Weights of a small mixture-of-experts language model, trained from scratch on English Wikipedia.
Size: width 96, vocabulary 4096, 20.6M parameters.
Experts: 256 experts in each of 8 layers, 32 SwiGLU neurons an expert, 8 picks a token, a sigmoid router, a shared expert of 64 neurons.
Training: a variant of Muon for the experts, 262M tokens, 4423 steps.
Below are experts of layer 7 (counted from 0) of a mixture-of-experts language model. Rows are named router (the router's row for the expert), gate (a neuron's input weights, with its number), up (a neuron's input weights, with its number), down (a neuron's output weights, with its number) and show model dimensions 0-95. Each number is 128 + 32 x the weight over its row's rms, rounded and kept within 0 to 255. Numbers have three digits each.
After each expert's rows: "mostly gets" lists some tokens that are sent to it at least half of the time; "gets" lists some tokens that make up at least twice as much of what it gets as of all text. This comes from a sample of Wikipedia text that the model never trained on. Tokens count by the router's weight.

# expert 188
router:148123157150112136130076121123088114113103166125124133110116112107165120111138102082152073075126158112185101098049095219143078135113173137174121158122095107132142134120117117143112084162134113148182175067135128083119097101144179089151181110133115072094141118091137058139137065103116152068
gate0:152149119049184129125183139166123129111123156101097180212107100140125143101125103097128124098130166147151099101156105163149134167142130090084135148133090176120110078087113163143090155094149147134179167146125180118149050104144129105144121055136162100133104117110113117088190199136084081138
up0:133104099205088187146063145108120081145166086096182131057129143141121108097142170163136132165113127143085106120156101053130142074141069122137083137154100123100098169128115126098174107133071095130119098101128116150137140165079066113102099102138068110141151103081153154084119138094106171108
down0:153160151125130137080051137152159165140129078113087144165121158127132129074166154141155113121092105109117161089093134106142156115139127152128154154123122096136101161186179150055135116109136147121084115109138034163128142150067089126108150177138164076025162150141066121135086131158141141109
gate1:148136115140124117103176132123086138114102082164117119128176091106055104141101154112130035086131131117117157144096089168136044105099072083096153123133107138196144087137128162118152119116147078135172071142123111139122117123113144122079171098156077142087095106160136128074120054105173169114
up1:124176168118148091132128129233178147083166138113123153162115122148091104111061056152109128147126117150114126142108138135091160085133133167112181120120168153128139131137224093119094089105132107169161156175103196135080164142101155168115152158080149099096091126136129161171144126172117134095
down1:114088077076092157101110160162137134135076152066110140116066101130113130103143133135145056122154147095150131161111155066125136122136135166130168115128086144107118126096200153077172101103130115094104189151146162170185073050127109142143140123120142127164159136103178130202073139143086132129
mostly gets: " been", " began", " located", " held", " announced", " worked"
gets: " was", " is", "ed", " were", " are", "ated"

# expert 162
router:181157120122125162118105118157077103125112184115075162154157171204128125096163096084100122110157143108129149102038084134150136112169154139123156154087133099145132148158129142120118101169066123092157179120160076126158078107109141082178164158143088093108119083115163094100188082136094144088
gate0:117160164101116119142121102149120087161147128106105143114101094222139099150128070160073117056100171174134157062132151129077151157106158107131188150125066132133129071128115100099111120120122102157149187145137098161089083091132126107111128133100126077109127132102142076050165125129151153059
up0:077111072164115139080167084109133136158135127124100086133136187069137150150082181137172130154092083104116122156144184054153080173114169173109101060159135082147088161102137113126076158148196177143095089111121134132109118092109097150123156131150149105071143114142123170187129117128122123146
down0:153146125123119207135123104183148090144121157075152112099093155128096100114090100127153204109156077153094139152077085174091113171106159137094164153160126120097182200101159135115104122116096148121097114185139130165193149177111146157109146132078096179185134084147095174131129132161124113156
gate1:113169068115131138133123130185119116147073110072152107095128115152136108108177112100177131138130115087154074174156114076141113147122119150090114119105076124124171142138144159140039177050101162119120137134111141152084111136076179128142107192142135121118087153186128072104189097121064155117
up1:130071124118125089102144073123169132110109109145134076154118136181116146076162132167130146133113207116128135155165125139163152165081133149172113165125123087203149134115167162161116165151155107166129114065100178115153180056122126096146128227125130136100186164122111152125156125107129160183
down1:069098152098090145168140188137127204120189169144162070174125133120133100131131122067108172124128130084198123083128095129098128121141117090087104061127134142158105112155101152077152106148152120114149132091166117141179129119141140173121146080162174105130125176166111135165142103067129104047
mostly gets: "Scientific", "ylum", " Genus", " •", "):", " classification"
gets: "-", ":", "==", " •", ";", "\n\n"

# expert 189
router:168131203147099123088120154108099098158136217135137182138102162119128110117092115142085108151127161129171097107100091159160132148169153188127184151104144077145145154150153049124126084127121098098184190056117139109134082093154152093143158172111129077121090080086146132123144111119120127096
gate0:102174209114194157125147142182132069070208123067116139127105132109071136149093116186145156175143115114099206109129142115154145083101087160137096171157156131087132145145197060126120096132144140125124120132099136162136066114075124120113100101132168132128134123097131148151169152130127117104
up0:110129137179170109088172125124124110072169106144143169171125167148093150215124173193172085175108176166181138109096107179183138134059084085162107173140083113115188158131174137110096124114104140124163123126125133159110104115155113118109101095156180100099135165135102127128112126124108066131
down0:135113125162104123141198129118117113094132089080124150054050093157043194117072120172126137149104153092126156130093105107111125152099136129148154158101086111108134113160121093066151119082102161102089127143135170140139154108175156101103103113112058073125163162134150099147107092155139180177
gate1:109116184203133087152111137116122063089153164099147139125161128062112103077125165090118138112152063141131136133131131120171132138153178140121196131095167137112126159182074092103088131111115080092126178060171113115152097145064133111139144178105158120129143129076163138142155153172173097086
up1:132067135133106120185144111064181080135158105107157172128163099090165086135192080065102105082141144155167113136161133165158111112172168106053197109062137144158114129171063135135124165130151050082126142106121123139097127139123128142170173105119141109108117146137150128108138127137144110078
down1:151122142068138144061169127121183157152110102124089139079119086105111144138104146118139134119124141167119092116137129109068180140217170067174100173164158138111205138150122092219098159134142142132080154167094167162131104146133102128162065110159118115133098125122121142145118153185095157133
mostly gets: " became", " become", " Website", " Genus", " as", "As"
gets: " as", " in", " is", " was", " of", " at"

# expert 254
router:138129105150148111139125078121122092156097137123144161135133152138135127107137052055098054093115176096156139146075054149208110110172093174161142122055140119140145159137186102132153110124115089128139179087137157102150104066087151125172171115084100092136097120107132097103160121160107089125
gate0:146128136128163152074118090129072119172060109123116172127081174119158130132111056114060115131129092134166069142079121176103175124139133103128110095146181125177149171105179118170149104089142100125156160154099135130127133132073126128153109045099184153103090120096171101085114125121072149102
up0:149106101119092102161116171112171142103181143145152090125200099126073098151080169151154161146110111108141160131143143133120107144159118131112115141045097153118069106148115137084111090143128170117084143129120107122124090175178132137157173165147051075111217072111127168163138133106146079168
down0:146178176130168111186116076113165155173134131159125149163166159159152113165197103167161139115136111074144176192084100124164122161127123125167154150129112147123154164156107176139155118164179175148168168096134104080098153129118113102101164093062122090085191141102086144132132165107110153180
gate1:140148082156148066163158150176072165122145131084109190111114151135082205083081050089104105180076093132111128082136132141169144126107079151198125107115164100155126139168134137089103122108102159183130117175111113103121115135120150217169144109138123132178129114156113152126157105115115115119
up1:193189153126159130103188152119139137159152098102088174127169124102115181134096124087104161137096124151116088113132151097154121149141176134169043141064093088159097098122145124106157088102105161118157154147126146146161132111151144192134127106143090142136084159138153124027147077093066134103
down1:138149101094101124141145123144159164109174208119067174147164118127164165144165128109110117118078143148147124105138132161191142097146128081059070110157130116145143159124138157131132113176048138127184136147099124175192096134107116118139161148066123157163123184153185159173148196160112145113
mostly gets: " Joe", " Steve", " Mike", " Henry", "abeth", " Chris"
gets: "ie", "a", "ia", "o", "y", "io"

# expert 117
router:092139114182164118119132106144136051110110143122125181098132172146164103084184071110110096098113198098148169101117112134210119095152132161127135128094103115153141171161169130101114103156118123112142184093117148102143083083116134141148150097046153067117118098129147120094178127125097091049
gate0:141157112119080054133152131098133125106170168138128129090092073161148176112117106102162114042183153101137123184128137167182114075093174137167128112123103200124156114184171090111065143150118144108133142171126124091109134101155138122121116141087162117196122101112138159077157124105174076152
up0:118123128180085073123190109123173072135143123094121148126090152164144146099116137180106125113127169131137144107073073145178199119201151089142150142157100147136130149110180121148081104163124112087077159060133169125115126152073151122156081136112129148101104108152125129079158124084064128060
down0:055174073151150148161135157107094068098223104118124130104112124161133094136128098139090126147120126097105108135117167152115108123135058152104104094128094120147201103176151195124155124114126181166070110137130115155151055107189121137176133104148100156135095107103155160078144133116128146074
gate1:111153126153196120109133109142119140128098111127197140148165139147082114135144139177088109129135193132157063110109093103165132177158140087074095171114095147149141184135135208126134080133138126122104145145088131123123071070136206112135113138073137121133158143164053110113071114078074131121
up1:165112093149094158114166164148173160158166170167184146114177128118123113122128192132154113117136140043088109133179110161111101094125088156126066079105070130146142068143154095125116147189174141133085144131117113128129177169118178108139094102143126093128159156106106136077193166152154178098
down1:131152126124078193126160154098090121091127094125086109138075100178108174116109055047129150137189104125123182118094109135123122121114175106212189135146167104081120123187107117085105142105105126125098141127121159178137136114179072145092153097104138111158153085147126147148129106182136120080
mostly gets: " Angeles", " York", "ville", " Chicago", " Florida", " Carolina"
gets: "a", "o", "ia", "ton", " City", "i"

# expert 176
router:142123137111132107108100139158076090144086190111083182190114171118109108133156114074092135105118114114151160084097073153170156140173135155107122158070166121114136162186149122145129137146130130076189188108155096091120094125114124097212155128100102063135159109088127112111185096151083103104
gate0:139168121105102131127114103131110158185083140165144170142144168162206175175083144158106125144098099138064079137118131085096200170098185130116140075134105148159141143134154120109165154173100160117145207143177105100122103107110181155110159142160118111159066112094107137090120084117131073129
up0:089143187075123156155079122150129150093251172168110142112137066107074151130089112129119165152125167096137174111118130167153098146136094162097110195108162087122122093114117144130075121129124136133134080100149125145137136137094108095147161091119109101096228108116141113124105180169147136110
down0:140096151173156148099118099165130168127106102095163130107114101191140076103151089126119169081064061164073116142078137150148132150096115130138153043085133157126138123086122089114112063150142113127116180098121108132069150138144183120102105131109104150103111047096150198093146099141126147162
gate1:132095125141149126181151136125096154101098189081113125208101108111093175151122067104085103150141118137162154110147137105149173169175113110140077126065086092118093146159067135148090144123132169080146162184149108208170150067122129133134095147095124104091170133113147151152112079103120170159
up1:134135177090102111146142120178173107133104080096099122058160110147116112057159156115168173132179104135126143143167180133135104139081116116172179179180046064158131115145048096109138144096095154164140121102139141107187131134118124149102149135086134179169125100101130148143109143096176145153
down1:138133080068105146085139188104048109173092110173155168118114145192061147119150174106165145116068090142090141130145086068115151132144155079107098125111150115106118160159147084170120135080149152134130086091116139125119136138118144120166112203084110111087139145212129124150161115109094152115
mostly gets: "',", " :", "born", "):", ":", " –"
gets: ":", "-", " |", " –", ",", ";"

# expert 179
router:164114157111110142101101146114109061124103144114105124107126158139169098126130086137117131128108149138192115089066060163151093157136169170159185183107104058204164133143140062105117085169122108112150177095130111122134109141157186108119206115121130077129139085082116108106133121124071151101
gate0:123112160158140135062093159187117102105100135139079115087125105162124153152142170162147124168186136170166132138106067162139069091104159116164160168126131134147149178094137151136078138199136109143096164172160167158135156094141108129106157158143168064092047096124154114098175139111147113183
up0:072171150132142109113164084138113079151096132072099130135125141117112091162049108124155093143134121117126100121066195124139124116170139086145116157134171140115169115126078047097169162142117143102140122178159155177161139119146060122157107049140157116128151097164081137140091161157074174152
down0:185089165117080125132114119071208085122148125151153121169106130105091143119147057196176108210090111141112085153181176088130121201129126142124208100131170126150131142138111134153130135097147083133096122143131162166097118064099158121106111166136119126131143073098120106121113157152130168123
gate1:136107138128102106179138104150155201137143144098122156129099140098104113098193099096104139153169142125162144156092124111123066184093141174103079106157101110098079130101084098117189117120159098067135061178158118118098127220136103081129150170146139103105119086181091110096150125095094114155
up1:089193130147174074142131086153129161141149129132130168100137116171089159105104150116122115154098056173070140127120130117148146131225123105159089102105138168154185164117126175147069171158136082164136136154177131157105120060089117166143094138079106126163097171172151127185123148139147140117
down1:123170076173132044142152143137174160116168123055130124175071208133142085111129097145122127164128161140139133135104157131129145110092087140107055062134100134067142097111078157113139099091117130119140085168088127100105130087085157108193117096147155092156111121121143137124129108180121158071
mostly gets: " was", " is", " became", " been", " being", " were"
gets: " was", " is", " as", " were", " be", " are"

# expert 123
router:152164148130111173108134122122121102144083148123133107116131164128157082160148139052108121109116146119166145105130072148132142150159127173159110168099141070173102170121165076121164109147120135104189187067137072096140092096122150091168197114093112062156120123080127073089143093190075119116
gate0:092127156141109182151103068086170114189084122083124164138110152145154165139139115141130107142144219145202144106158126167152154183150109114154094141104102131172175141085158097137137126068054175154147128078088097117158119106140139061172129120088167156139071105141097105118130154128112113135
up0:162177153130115157162076122128106097126096113111116087096144068106095144100123129095123108220132150110188137166111167119090116091052160129133145143128143101180185134125138154097123142138169084084114079146213106090190117173099144168149121106148186144151097149069146146101107128117148108148
down0:177144100083079118147129090167096132142146121111116123081159104104113133131078163143153135119056183147084145110155136135125122171111132132135155171147117057211123113077137144133167143129059166152114166079132083130137148136134126113181103161112126174116105134116123126112113211171107224166
gate1:140120118173131138104143143159101112164138142124071081135115118149137179165084160156115130137128079081091095141146041148200161120079088200230075135154132142195072113100132125120141105121119143125110130121128050159126167106119188124158131092143145136121139154132096134167156155127112097118
up1:126117189129142116171104149105192129066174106117174162116156098127123051120127109095103136149129184150136162136092220118079123140145102071106201129108083143060150107163134178115119121124123074099118183156126123109133117156127114147077158096144120116157102133089157088054147142122140122118
down1:110093119151126158111185127157125143181113135087130157089167166132091154239120093158118071175096123121118091169093090087159152119116070167179032159121098104148126086111132120165133193102133147152126155078145103135112158085127167139089134115125127116088135120179103143159111113140151159124
mostly gets: "',", "\",", " :", ".,", "),", ","
gets: ",", "-", " |", "|", ":", " -"